From a checkpoint of a small mixture-of-experts model trained on Wikipedia: 240 GeGLU neurons an expert.
Below are experts of layer 5 (counted from 0) of a mixture-of-experts language model. Rows are named router (the router's row for the expert), gate (a neuron's input weights, with its number), up (a neuron's input weights, with its number) and show model dimensions 0-255. Each number is 128 + 32 x the weight over its row's rms, rounded and kept within 0 to 255. Numbers have three digits each.
After each expert's rows: "comes after" lists some tokens at least twice as common just before its tokens as in all text. This comes from a sample of Wikipedia text that the model never trained on. Tokens count by the router's weight.

# expert 28
router:128113129157117115155141190137152098104108101051169119129164097153137148136139127076147131112094104122157181142133133063144065160068102113151157132121154148144113121187117094123178084116117122174116099177135155089119128083085120098116080178165130115081118163076129080116123138134149136178133125156051104076140153141123177078191124152089151145157116129070148173112162126167155095147124107114128097129169125106141067118142114152163165113065156138072098169107117125137147070122184187106099126153141113129150077138127159139147103160067138160115131171124108158110148145159109147153113189160157136107073157148112125130110094103149096108180046131107053078113074171126162174149183190116171085146174163165161088093196143148177082151159103166156187151133091153143091111103094175
gate0:124137123103159154114131038097092186158094122146156118156178164111167064180150075108175197150158127119107124208161139117088135131049096119104133148105066126150116166133095172105149179100110127159148135167098109140145075182136123122103107079140130111174103087158123121088103137130162122040099066111150142106151147076135095124161077150168120125096138057126140117162142180132092111115080076110110112130157154161146159116058137080150086115183096193106132147142187105164140156146159112140156117151107132105139089129179120140111056124146148167094173086132116103111106147155102164078084147097119082103171108114117136100070101200099088113150147151130132177103147144137134097167100067138141127134137109165162095176118119158109164138178084139150151087174195134116161137109170104
up0:102140148145222128166178109095160189105147144147159145160098174124148130087172083106148159078143097156139130137153137151143141117119107127171107177082086049208141184083101106120076143130150148129114134128134103159085178215084163128166195152106121128175099115072122095062126133160092148131152086167091138111182119130143076045083156118178114113153130089109118124163161225091087124160114122124164126098110106137170123119103189143163160113156159162148139147150106094089147105097120142075164134114196173128165170120105172107051111163097101133106147118110106145146138175126076124114160090094099093147166109086126122154151115124175129080102119118096151130161071107123120104106161140164169136135158155182111145120125112107123082121190173108176143096120172092101155151131128128
comes after: ".", "20", " he", " He", " has", " with"

# expert 62
router:121090138150116172134121104155123155136154139134145081065114084156086134093087113118096116160112151125175028147133116129090143105133137147146129136101104112155110207067173177143155167154105167141121078074144092126135119160165098130137094075166123100166120089175110108125140160153153092115089133082175167101092138109080034122125104057147121172134096144134173133105092106116126069187198085105139156092142162136140147083111118160129053097106161107126200107091085091112103124150152177138117172152134120159171209164135142153145167105142148175139096111153117077173154132102161118098114085093122123189124137088122133098078164139086089138140168079117119106163132137169143135074167117115131155104126169153145169125113195114089135182080158120147159124092145149074195190111130127
gate0:106182116128132116101122113126100090167143069120101120186133143136109139166126096144136134133127185157110100154184154117062092166107106071109142154149139142058134137119173144100104149110085162102115110108135123134181164090185085182138138105174137149082161159124075145118100171103171078150078128091180122110094117128144092131165140144162112103098115162111171158166215137098143157099132105121142133151133072118175047151091178119184078109144083127126122134104078233165201085101136160111119087116053128138117082180200167080142163080149141073137104084073095173147085117126125138116106127099122141153144161164105147148100129136120153097171101079222133103126101128183085154126127129130128121087125095117163140127076122108127176147121116149135071114124127129102158187143085135
up0:132072115132173108118152168148125095060140154133165142137099081102144115119140156148095135133124114137185122113102153144151144106092145099097112119140093079148145134087108172142137120185113098131148166208127132130089112083127139102175151061091172133166141122127124154125070197116117175161145128175062152100143094190157123231125093083150112106179099092185105114055159128138112103117052110184106118097109100127073158135113080143087176083130120056143130118076133092128128109144170133112160098137178165087112211127075134153097138091136124102150112145172141102157134137146166132117164109101143122163113086145147125182137122108142106137080128172146121077098139171107181128163174105088179103152128153146141139170138155137170095118174061103089171099067186098072087106106169148
comes after: " |", "|", ":", ";", " in", " September"

# expert 56
router:103114142153127122143130210140147094135129119043159113147180075149136131141143120114139128112102102113160178135136144065155053148061110109137154130104148127141117116174092096118156101115126137163099101178123158090111123099062104079134098173135137136098122154071140092115113141139159129160143127138060113087129144149122174078178129156083137147157101121074153165109189117175165076159120102100139095134160128095132056116136130126152163102074148150062102142106112135134122077123183185105088121161105124145151096130125159150131115155076132141116108147126125153112163144162136161165105178162161116114080166157107127108093085100137105085198044126098066079127065158113157168177173173111189111134188156158169095079214128146163074157141118165141181156129077154132100142120098189
gate0:135153086131130130097194157173152136141115155174160089131152120063114139180082159156186117155126127132139174104119095110147134095129170112106149186196134137134131087122099144075109162109125074114119183172130090163109115139099154156114123162186189147147092061144143150180116144099153100160076125063177205173121136080181115115176134133112145098136124141103125074119111128105179079127132124101153170210092057144139071085094156113177105132135100128173126112114148057179102139073102125150101114147075112119092159135111135050176105117139125187106092157086131094132120089091121138091055128132151201173179136126106136143120107175118125135149173095146153134105171080168116072087088134076126167055084166137116132135114140114132125111114162148120157123171090128133089150112126131
up0:220110046102160140089178164126193112204074129112169107099163149146116132132087139117182156136099063144151112133171146068191164106137193145108091142141143132178129069124119151084142137133133064122106198137131077147108104149125154132146123132135127137126125077122132089127116199111117156097144148133153166122121144116160122136176123141098104120139138124089161132127112072150146132118119178099184207159075102173140156177097178139200087198132111095164043176137115086144163132071095113137081111170076138139087113149142117121152104120123137082179088192122130118092136081119143158172096105129118226124136128138167153144159126153106151092177099088119070089107121136138170113104083117111102127111108149109144161120147107097134138115103111151111149089166155120088119085155074100
comes after: " |", "|", " and", " won", " able", " as"

# expert 60
router:111126146143114124154145199151160076127119105052163118143171091165126133136118131085137130100094103109154169116126143067152066141062118107134154122113169152133116121179096089109164101115113130169106092181128164087108135095086108095141097187142143122086143155059154078113112116129149128176126131152058103053144156150130168088198139158078127134146110120061161173124170119173152102157122098114131095130180127094136067126155123160168170106066144143082098161119100135126138076135197177109109118145115111155154090122138159151144098136080138157110120148110125175111140154160113162136105166154140112109078183164105135113119103115155085105181053129103076077112077156147159178153163182103182092130174157156165076087208135151157080152150127148144190148127063146134089114114089170
gate1:088128132140150165122148140083153114175130098134134142082068121159108103163092104148090132094141098115142133131092128157148076086192188065115130158122106128159142157174081098100111128162119128109109123107110144138163143174127133114132160092150083148164123111090129129107111110162083125089116143103145144086106134116143139109139161140088172163125111116132162106125114150155171167064138165100059199107116131091153135129112086154119153078132175135159127122163106152128151153173046057044125074127125119091150139170150039100115138076144207091178098127119107106167116154105156148113108159121165138149102178082122152133097155135102104140060206112154121103166110131143194063214094120129110150103124135024169131163107080102143171131079110105172131183148128104147104153153088192
up1:149102065135171078136108117174123098110101155146177105165182151135141174087173143175134130154087129166146105151106197143143167103077125192127111127098177097108097125101134154198089126100090128079139102166153117146073110117140118087075095144144101138133184158131129105084158156131065165087101105068113110174083117180176176099074099155163112061119187071120122144095097115156105128127091103202099128096170145175093146216153160099099082138147108108163111094120154087153107151130142160117109134132128106127155112068191169126125109151085119146128162136130117088167146054150164110114145131156147169131132099159136151144159150062166139165168125113147092160199096099164101095089154144104127098112165128165118124105120089112073083149173156128164109097194112175139091111107123090
comes after: "20", "19", " In", "In", "\n", "18"

# expert 27
router:112133143161127117141138209143148100139127132043167129126178083154141141125115129109141124103116114130159165123111124075133067157055099111147148113093152166156115118167113086124164109123109140156107111167114156083100124073072102095136103180134143132092114156056125068129094129106147145162146129161056111080124121143137170083194123145091134140155104129064163175109180116175167085162108096101134102119175114105137040127142112154168162126078143147079092151118104131140146115120202182100115098140114126169153113119136165149147093155067129141118140170133137162117145137162118152133113194172154118115087151158084116125109101094132103103169052121098066081118061155126165175159187181093180084142174167166166088076197126155154079156145095138154181154128089150147106111112096167
gate0:102076168188123163125115077109123161154108167122120212099102100118150152137125083164139193096139196182149096105123142188166168103128131147166117110173154145094179092119097153086210109110110119143072139142138070140104145162141112083148098056183134166131174148129049086067115093200139167072148125164113154110110143110156151114129103167121147125104117122152102112145149162184160148056099171221122169145134116108084150132165186121137169102102146134134132105140070110074153190088071095159128140110159152106117035158148112111102108145152113134136124142119169168135109122166151083094074128074116135117187139163096148154117139120152156078107175125087129108146085118146157117144155114152139123133110085155119114110090068120106113158123114069164161161128105133118100097138130082
up0:174161121101112109115160118121100136137122065160150113192143128126166158099125179138106079086184096094107192127206175118126150151137106066066134135070126118115109166099124118162123117173171133183146169144101117140113109147096152096087126134126137065107106109176189166165142144021139141148146132140100128148105111099152154127195144126191134149042098127100162158137108119101086134134175104136130153159121135130119107174108104101064159131104101136155144087155178180163062062196164175153105131159087123164137169083123196147111147125066154135089136107159086094131125148085144099138154128178108140123067131099093090188119153146152063114108118131165127087162180130133144117092075105128110121146153170106141166165132167135100101098093075133143148095100094088123182141091157145
comes after: "19", ".", " |\n", " of", "18", "\n"

# expert 38
router:100123151155123116153119210137142089121109109060159108118171083157149135135126123096158121097095094116146190108143137065135061127069111112162151113105158136151109131192094087102146095115125121159100106185125155088123121099083120105140091178144137122081123160061141093132122136124153114186135139145061103085143152146132168087192127155064136138147107126071145173113183105164159104163118095119115100109166143120140046128133118144166171100060151149067092165113105139130136079133202170109117126137138123146153105115147159143130115141072129144129124150128125161095130155169102155150092163156149130138075152138096136109109090102149107108188050131118056077112070160120172170160169182112165095158185166171154090085201137127162079145158097149157196148131085158143089138119086182
gate0:107187140107104138115218096105169134123151097150112173110090147101181173098100128107140125059156128164104123089158130124109126076178163135133117119072114129193062056169143151151127146152107076157109172194103114092113084142187094119126102088133148111116124171118105180122150101093076159053115100149132126177097101124094072140096133127104124124136113169077156149109082146063147113084112112145104083078168101135158181114104116116106055131126130110073149116121151109139115105079165138135080143153074136136188109122044143118137148149189118129116180137144157133120151154137137095167122063151107111113178099089146185246132142120103159134134137145148141150149116166091068096157110106206100142111132125137077126178098109117147141100096156143107113134167151116157167091144087104
up0:108155071110180152147133121122118138115143063128143165089092073106170130089107037121104107123132123194062141157138130105136113082193144144043140139160110097153151113134125149139039102168085083100152104108097175165088091074198092113143097129125102141153116081098145137121163137130132158080098145110057133152135207075145115119136096117137056157140130069086140111117108152192175085159163111164112104088192159141134129160064132070141120113143099142044146184079156176109151094137156107117127128185136120113164110190140071102093151153137182104157153136116145086083173115096127061160139090165082111130062146110152084156159149118127133147102129166151115112125142153095109099073130144144145163133094153153092112150124132158105110143130125148122125094121130160152145078162117140
comes after: ",", " by", " of", " have", " from", " for"

# expert 29
router:108104145156113126143133203144154090125125112061161110143168073140131136155124130098153118112095105124156173129134143083145067145056115123157147128100152133135114133186101091119171094108125137165117103177121167088114135098089093110126101189142145130081140151079128079136114131135162124181136122163060101083127156137116172086190129157086131140137114122065149178118183111179167095177110105094144087146175143107147067138144116152172172103073137158077103169112113138148133100133172173103113114144110121163169092131132162143144104148079142144115140174133148158113150140152125157152115192148151116098072161162117127133119103104141129112190057119106049080111077157120165181166191191100189102156178157147158068088216144159174092143141117150161205148125079156130095121107097170
gate0:101127161117145151140184087160120070137101143077181142161116119081137122163140078150141112131118096111118129158110142132119155076151090082145083131139148044167112162130125068135170149084162123111126091141134212127103118147109115115139125099130127125135136077123131138167117139100088160125161113100195151114156125104117108115106109152097098091121111130135088152181126063148122113097132085154127163167135178177062160154131110140154115160183057161134134104139155178107092143153141057153115113095148184138106097161099090082100208146160113162144150141118116070179119159127100072072199107119197130134126119123099167124066060156150129095163093099124143151174122182093126175123128133126102184070150147102139198188128092115110172155056131103131130110087191139161082072091106084
up0:126138107114050152166071194060146161138148127185119126131163140161095112108092175137083115097153162146109155111149111103136155136156138153138183168104122212114142105136119143160150108122109148136159177085143053087137113142143110100079136128111156141099128144096150137089124134151169083123067182128101108088087108110173098164143129119105136117136114123095160102079093151134101115138136151152123102110125071109152122114169163129066151103058183104103118129114111134128142113122131172170117114160126156139145201148152164115169054118097098148134085087144139179119152098150137150170071129127049085081144195146136108138145183096058149105131124165160127133068159114234154084136131142114130087170125136175121065082121167165190084084175153149107112130214067121151148144127110117
comes after: "|", " |", " |\n", " /", " as", " to"

# expert 43
router:111108135169133115156141200156160091138123101071163116142172089159135148128125126096137123110099094120161177128121147072141066141062112131140158104106146147138117125177102088118152110125120152163124095181122162083112129087085088102130105179165138117086135152059140083109120133123153142182136127174067093068142176146126180081185129149077134114152104129067146188118167126173165106161113096118132094125166131108140054135131126137163183123085148139075087156099133152140143097129201188086115116152104139140152093130126152150146097152077137159126111166129142178098152146145118162148108181163160124100073168162089129127101098107144092101193049126121063082124082162136165161154177169093175090143175164170157080081202138146172069138162119150152174142132096150151092117114091170
gate0:117107163098142118177063089143117122147140121157132149119082124172134126100198195142118145165138115185145117081155133113196183129110127118146151163123149165079182108128113078118084163080137151125107131081150131080140174157126143131140168118109075089109091094098098162144161095092145064173157100125152143105143081170152088144118078133156181079168166161097071128103109173123138101138116172104140128094120113139106085164195126127053141108156119116145143149112107118054128189152111151135081166192052088153148152185101194095134167185112127100168152113123204158109097154168093101165129131176109084142187142150196091115138102090146090163107137148086134123148175102201130116128120091079136115113133143117130158156102086193171113138109163139132138073134130123107089108153135174
up0:163164144083145153188194113113152147122146109112162146112174168125110124138150090116152118140107172100105132158113108133093141055072118131101090151181163108175128123070181173156101088085118132201069089179185141125091161117170100099193152149124129088140105166151139115137179126077130122115116148147116228084121120109146115141083146092137153079100131144145149121191178121180141152145136031149192102135087121142170121115138149129179177157111131134138107097098116123111123084117055080045128104149199083131153118090111113159108130143130125115124053157149143132136076104123151124138119103156131191159121143062154111076108134109165145160137120114080144142137136165118197153117138107132139099132104144067118148168100115130104128045155062131119137081142122186071153146121150126
comes after: "20", "19", " ", "–", "18", "."

# expert 59
router:104129158140124121150135199144158091137112109046155114149157081148137136139131117100139134109107105115166184124119133062138061152058090142142136123111147155136113122180108082123163088127105134166107097176111162072107121085067102108127091176150134130082138155056147080113139131122144132176107132141061104080133162136106169111181131153080134149141092138066151166130175101169166107164121090109135093123165134095141058122117139154159175101087155153085116160119109116127137085137201168103105123153129127171151098130129156163143114139059145157103137183129138167106158150167105170142116172170134133112080164154094131118107124109149096121179041128099063075121071161139158163170168177097161093152174178175152095084195146157179086162166109147145192145136095159158093134112103177
gate0:107116115091104152143112145105099161186106136135092143120106132150082088134104075102144092118114147151081121139088126174145138081124195091162117091106173130164076181162115151108102165109072129163168105140128058114152158158198096130161111121112124144167103101162173092144111118146084123176120102068114141084098157128190139106179137118138155112123102114169136109146086141133081075074131143145099135122146140198153199136165106155098120128127182149133025197108104106070073142089136064074160086123110092125083201177106133091134171143134189108115194100131162110142168149166129116145075054158129124125105125161166083133093128128118124119130140135125139148168109171175012158092156124071152125113165115145123107108113117112103121125127152148097120115105140115120129139069133193
up0:152089155158101133110111089119145136089122169155141140138152156118190165105153165166120155143131156145103108110172124092138173173119089138091128140159073089081145057144111113140116127134208123143115174132109147071102134093074135162166168133163096075062151157082111189109087151108146126087151167185176121161175133152088149147124116156180065178161146106097109094147078151154164184198130147098122114145093152063125070133053114068151137106149127128122188090133145115182194164169064145134162152122154108151162127084141083137158060139160097188148107163112112123145115106137087114116128161127127118117132108129114134091126141108134082147097103188109117077090113090096184137182160125108106135116114179084160187123145168162138159118157116098120133158181124150105151146167154036
comes after: " |", " in", " the", ";", " from", " a"

# expert 4
router:125125134161111128150125193152146087142122109064148129146169074155118135116140132086148133101095109117155164121137131069142063147075119116142158116104141151139119119172099091109160091134126122176107112182115159082133135105083118100133087171140139122087121157054141087148114132129167127174119119165058119096127154153135172086183138158089129119166105127073151153114178109175147094159119101104133099136170123107128038110129130137160160099079143134069100166112117121134144075131199172102117109167136122144170091137136160163152112152067150152104112159116145161102164150160126178129116160172169126114070156168094122109114106099138090105178053115086045078099076157141163169172186173106172086143179143165156089080204127160172063145134106142155204160136093153151097126116088182
gate0:158119044081180113140173088170082137121095121109113147146078138131096124146151155160159163143149119143164193157102113146154126110078129073154083148125124143123125124073129089109146180123150135145140139068134094147110116147156080157106133131174131089104154067152141127172137116104144178073169090192179164177115118074182160087147164137153154132116101058119097133110053140153103143150137156056088060141150108123111174083128096086075098105101174096105099122148093129096104163194067083112193099162138146161121144143149067128118172068153088107117079104126115118079059096166149121117110153099125156161111116144198140119166091155154101149100146155151168092136072039126110152147123144177108168130160093094138092127092150130184138127111122135132110100119159144073171118117127110
up0:102126098124109136155139167158093071140145098145128183152187082170115126163106118149162130189081171058177128171166093188109080114076152102093153162101155145097095085052134133136118189155163132111203102111125162102099094112126066119140144158076116073135153102132154153139096052123092143093069118104136096112171146131148134096097048124097154131103112141125120148162160170143153169106154134083153166127087160151077114133118105171132110123137167146086083121102123151138121163142097138167109085138082104124149149082159131097159173090084139074082158120192113110187174140082119162110090099152137122181183116127108133105102116179203095130113125179117164184120159153146128073115104111143079076114038183132159126128158111144159125120153131181070143140130133117099131135138156146
comes after: " ", ",", "20", " |", " was", "19"

# expert 19
router:099164150100123099165065151168089092095115184108096110135158130090177132117133092192053159141081102129116076159126152217132150114183093111111061107065067063119111140141131156106112147099157133151168122121160107188119198171102137146098130066129168106093121167136067133092088138131098148135172142131175138141140121156153127169113144111117077131099110128132150164142113100111082155105122164149091115101161220103140163078149179126134127105089121118141124117182142143140069139096146108189141107131086106134150061118082112109140113130104199116136157125141109094119068142163118099163132167161166164134138115089155185132126109130101129120071141152168145172082105151166135095101056136135145154206069151083111129135123096108104119124048072143126088193165137144114120114146136167
gate0:048082139141097075117121090189154101139206163078110123105186092159087109072125112152085175119114142143134124157143133189174157162127107072083056104055113099130209134091131143150105103138118112126115102077146129124114129192131102153102081142133190114166152173146154154114132108140140125151115125100121164154164122091114109174095133157182119107131075085076150154139112164125117188130142140065192128135129128138123152105148184152143126156157096157106163183143136176068094117168139167120136120150183132095047124167152074136104139162163120084103096137171147151146121077161143079132215123139106088111136093169141131083118100122101119118112167099157128167113128121116108141097177162184102115163174160135156142173082115124085135101158126110089097109175117167086126168154180070
up0:149086132132123176038132080136106114103220124184107133134128131143163145047113097176085121074094176171124093122114141131204073116121102127086108101116110083151141121142063138140148131209093136108101146110102118189141181174144071157131189131173141095169121115164151184073087159109105070146127131163082181098098133108182089124098107128104136146121105116137091123143157155105091180130073154136159132121158156108181071155067142127115149197111134103185094094135153144140164135120136128150136131155156150122156140158206124161100147149120161139085195177124159103115083131157134088135187158114098160151104149141081134184149175074175152095130170137122098179129160140166119117161156085154114114135170135163175132132130091113168113108141115113083140087125120116158125155175085099
comes after: " |", " the", " a", " first", "-yard", "|"

# expert 36
router:104100172102095102127156171127103089092179169083124165147146099147168167124161137130119144146123112174104120166157166128152092132090157133162161160118183146154134113085097134122105158139064186087148133161161147091113182210204100112142100153135078100167114127091144086110142116111120140178128139129125098136184155165153158091191082049115110141155168091117161042125112151159116149077110138093167122125111121092133115122118169150137076119133159091069164107119108132144091159182095154119088085127088154166048133085139123080146111066109135115122193135126133152111128104159182151111108126167076161114135105151158147123128152169140162087132137121140069164199089075059155117108170040157144142151093173094086118110115112159107107062091136139161116153074167110109162140107138161
gate0:153159144140058113107051088175074129113170117114137091114086081148122153171136131178137144180166061155109141060134176100051106082137117140080125063134086128131146162138129143139187143140147135159103216116140149155137150164131096144130126164116158124106077130139184126159155132109096148129182142161109130134091120093114118134118136152102120166115081147122216162144065146116126146127104122178111153122093176085092186137182173106145081111110143120099179169226183131093123132096108132123149191128156123119110120108110075138137136084089142144125088151204135123171122116112116086137170107142158051172085127182149146096103102108089152089117133129053115199152118123104123098137113111139143167138147205085179129102063176122134107134106122125118111116176102135091126116102117101
up0:166102117152123181137094087067129087084109078105153165172146126134170121107107158119182089143092172129120127091113067106112137110136169100093120117137152117121117106084126117156227137195140158130172161110050122113140071182156045160138105122135220157159155183083099155134213151180105078149099134140190118162081129138130122152090120079119120132101187143133123078147152172165090143070132090129115135144134164126116102165166166135142152153145117138104132146188103110123101133114145076102144163105121131102079109104137199089178069153082111143157145147121073101140160125113184105111156127132124087100126136120152107095100133086128160141096114049135084081086167140143146108155109155108136102147148127208099150112157095099135160065145116119116150082101068146136145161171156151
comes after: "0", " ", "1", "%", "2", "3"

# expert 63
router:107115130169125127144132201151158081148118109079170110139173097149130151122121125096130123103091107123156181129141139077152042164052105123135157122096134144129129126194100087122167103117130115167098116179124144096111106086088123106140096183148137135100133150057135074096119146124166125166132132180037116090132142152123176099191120157086139150125096125071154162107173106182152108158130092115141099137174134105131056133151128149159176114067148130085092156104108132133133092127197183104104110128131117163160088140131149140144104151083145131143132188120114171088158145142113165144109182166149122139080163153121120135106085105151110087185051129099053090102079154125170175152171187105178080133178169172141088086204138150170088158142107132156184164128091155143097121100109169
gate0:146148102127132139086149105135158153111077134191106158130112086095120174120176090151126091146082119108144095166164189105150113117106155107153157124101055037150151098102112188098068104128142155052106150048116156176119089150125129107148126120087123131214113134148130183160136195134176102142170148109154170178096131158103099145144191159142150142121135094138100096131096094157194137136155080192187138122160172171137124125108087092095118148133098100172166140109160106137125101129108183126112152161057106140125143109103100156104131143103130088111101139095182161070179102128143136107127106119144080094102162149100131184109136121170059146140141150183111159119149144169050146055089086122129093137125176073157114160120134173142093100055150118091128150128136122147179133077121118
up0:169115131157171132132088201148165143145170086108128132103076183153133097117095145098138167131132146121138127125151090165126109100193108187088065134162162212127121089134143111140186099124117076218121151126118101072087147159123089118144152090096109094089124129104056072089143090087116179126101143099107103126153141074178152113126143125148097158127104183129103128154146141121073111076124177105094130210169091068062136087107162143106125173147113153055138070173136116098132111157183106139130162102159126123110100121139129155139171118129119114145156096183129103177127112140165095132117086110092168189148128084081127114146105114146130136118059116097114134108057156109104148196179142090111126090163101176095144120066143125051155159171134147160147117149124104104114185150112154
comes after: " of", " in", " to", " is", " and", " as"

# expert 7
router:105127148148124139169123189138150098126117119068176122143171099162125134140137118092150145115111106124171187129138135066149053145073111102154159116116152144148117125184107097119175106108120142164110114181142150073100126091063098108138101168132144122096116160070143083105102140116151139169116119166034100080126163156115172084180139137073132139132097130073149190125178108162158106175121101111133095142172136095140063125130098152157158098068147135077083162110115127115137081137188176108104125141122115139146094139118160147140114151068135142105132167116130176103135150153133170149097188161144122123064153165081130113098111108145114101168046107095072077108069160118157178157159187098179082147172154173149088080198116152173086151157105137148207146140090143140108111120100180
gate0:155130085111105158161175156117089088147116134147046123119168118143068088101146189161115155147188105161183131100139144132103153117141167118140139131043082131140103151102183076120175130142147151147143098113134160207130126167063116162147217084121099163144125144144073155139148143133118124147113123112114081075089129104195097154145096117142116115133091173132107109118095153152092200103138173163064134067080142174127163074145091143104114130134172115125103170156190152170158102092155105143095142145132111083094129160100068097136118124094094150088095142103141164161146123150097134078119154105135157084085125157094122147089073162105160128104153105080119179135115128148001116102130113187115075160129135151153097165100134147147164136149128130186111136147143119133191122100089183
up0:140149059048118083146161131175122157150090112196056072169160120165103129121189133145165097118160120178162136110154127117138111142150188176085138140102162160168120126128129074128126083155104115208114105046147143179100099143168163092179187093112069127203147175094147135173131095140138073058098148160124102122096158109113098113082193133129132167117141118139064084092132175145144117081170131125127116156090103150100162150100120110114081142126157140138099103095130104104111173110094153129131127108137160178137143139085089136109125153101110172164099085101092156165125143098147158125163141078143137159152093120136118110082133146199129078096121103139116157171119141110114141136154123078103082136110073144112095159130149114136139181137174182179149118127081175050078064090134141
comes after: " |", "|", " as", "-", " is", " on"

# expert 3
router:099132134164119124164124197146156088132109098063180123120177098155153138124137132095148109094113113107173182114140154064153051155072106113155154103098160140135108132182103090122162102113115131157108107188137157086109131101091105096135104184150149113087132169062156087112123125129159121184122129165058117099137151142134193083195121167083160156159121129074147158111176104177164098151125094099118099134163128101138055129141127150173186126077153135078089151107128130134138080136192177108099121143129119166155100132122162143141105153085134154119148160141140156104162139167123137141100174148168113110071160164086128124110109106142110116175052146091072092110085154143167173169180192099174094123176165160153086089204139149178083139148103142149188164121082154141090132113112180
gate1:110130104097186059109142129143148183104079136120097127096124069205121159128167097133172060152144125117134170143087175146068138094093084094091155099166091085137152163121117083127103144069172106161119075128146119178192130165114170142149135126108117146163094111140147121096136074117139122091142117124095101166150140075093106172101103136111130141070096160106097138114122169087133104079138128120120100117081185127128176175081105075130124127085114140137041146162131169155100131127116073174132148094168146131113075119115143191101139088097072096175162188060098183146129141136195107121110130097133135147132148181118170145152141121098119126187151093115104147130137096087135154146098132132145208120099087115082178122108118101216156143095182166087103197117118109110111120137128067
up1:138117063115111132167165098073144185119090187130106164125188178161189111122133157114128169135097108163139113105105100146162190122111108135158086150151132158175143044215123169091113085149061190156148168136159117088068123125147144162091122128119138108164097086152134168081110127153094118146127129121139140131173122139135191148169157123161165140145175100157152120118197125113118139161154166062120105119162101169176063132045152140181194063155113124145129090097112093120094114109106104154175143128104130160140159128127155129171184105108151126080133148127171136112144190178142140129061089103163170118109132109134057132130113144151122102112132118116072137086120121095080214109128139103153145074135137109122161132137103101155106110188152114191096134101117113210137114122107182
comes after: " |", ".", "}", " to", ":", " as"

# expert 58
router:132118156147150143134120112100149158152144062140113093103106165152138092095128189144156182119116110164137144095138062107088093191138073109156176163124149126105165156192113140095136124119147111200142083151152118115093050114130078123151107185161062133130155096196098131145185139094150158105096125089122096143121151091113115166120135195138169130074130120106133149102123142145076099157154089102123147180154120118197107180132176160119135127129135127141085157097142130165172080149094128195066083110178130162116184160093163151182173106129115124073155096145093079124089107124070101133114158087125153108096099138085119155114098080126153108089084109104109093196085128130128112121146128108107143114075066182165136107154149155139124147174100168117119170059141184205127110163061152
gate0:110100161115129114153173126147110203124115135057117209088152122105123149132171075170122087145113113107202112093081142129135125156130073138095097144158109154174116149150091130143103117149179061172114166110150140126073128157193124091178108107101130110100160161090119125107144105179134063158141106142135133111089112109105091164146152103158153146104121115172131112133060161126135103130212110182179109162095147151104191128184129161142115110099177140143142088102138073186121159196104117155169084134110111170157065079139119173172168135093165183117104083109122148168109131060087140142146161142100188133151115061086116061125106133151121141163128101087115114139108091130143167145143099146103162142073133070137131153122081142063102121049140071146134119141096141164144105089081146
up0:155090143168123157081163085081138112130111121085129109113199149159164050135135124085092090157121118109162147087133119145143069181151207134120088120109140119146132102110157174157107166164181097136116162186129108124148113166163138120125161088112083123138143180087167146102154129124129113142170143063118126070111141165094089151164119035113135170125151083188160124112196133082147122158141152159158060167099141115117138139103119154117147123091130127158149107099163105202122167167127105112115056137067159159135114157149075127133180128053123135147121081162116131112088101054147121134155074126143096136133075136104116062151144078149147141216148125082087122097106090139149202128135128062091154116126092084184084131161111135123086162111165140162140146119088153167140121094090118
comes after: " ", " (", "–", " =\n\n", "===", " ["

# expert 0
router:106123137164107123149131192145164081146109129068171123142158105144137159139132127100140135090093107121156177125146142093148056148070118104152157114120167134129129120185089093123161105113117124171105108177118162086121129090074116104136088175141146119096113160065127064139115129133162132163129138154043092068141156151118170088172142141082143155162109142077153159109178112175159099154134120113136092124176124112141055119131121165178178129073144149092093154097114123139142089134191185100103104131142108161149100125142161171147112141063151147114130144135139188106158143157121164126107164176138115113089161154098130127096122117139112109183050110095062079109067152134169170157183188106185083145181167163150098066211131158171071159138123134160197143126069157141097113106107159
gate1:170095166084129000141082092132136150163105127174146144116076095144141125142121111161064162142122132171127120125141177142161150066108157106175151137122112150135149118126159090124178115164134068146168198120143106176135166129184099152091132123119096104081136141212122144140082121090096140092074184172155063090105129033141139085123156127102151126140117135163119110079113186203093139178142142171134133143127186104130134135072168129140124155172155155112125134171079115127100098173124180160116140130144110094141136074156135130145154153130099175161158072101170115083136094108151078114140149128103118092126142099064164166124120134124192118141135101171104131108113127138099127093128205074098094091076115106115116195084157169135102148160161131129090097160095123103104079151087134
up1:128103153153146143128150177107106202110148126115148070087147197124161180107145103148090099152119139157123136152134150123091162102114161218126147135094119126104135116094131188107107126138169175059145104125110140090155064112106149127143118150130153170144098110096140122136102071141100099123147123108083187159129134180107156171168111135201088165113116132101164191058137089106117103156119133115138084116132139081079076136097171136097100138145082098137052124143124131132149155097125093120146138140146174135098136105081163107163113116114134130102119176105089122169127186141099139103174109077210171125149110132179175149215084221155122136121158122132050146118177114153155030166098088119145153111053130131189153118104105104168100130105109145145134141183135136129099133138087067
comes after: ".", " December", " August", " March", " ", " October"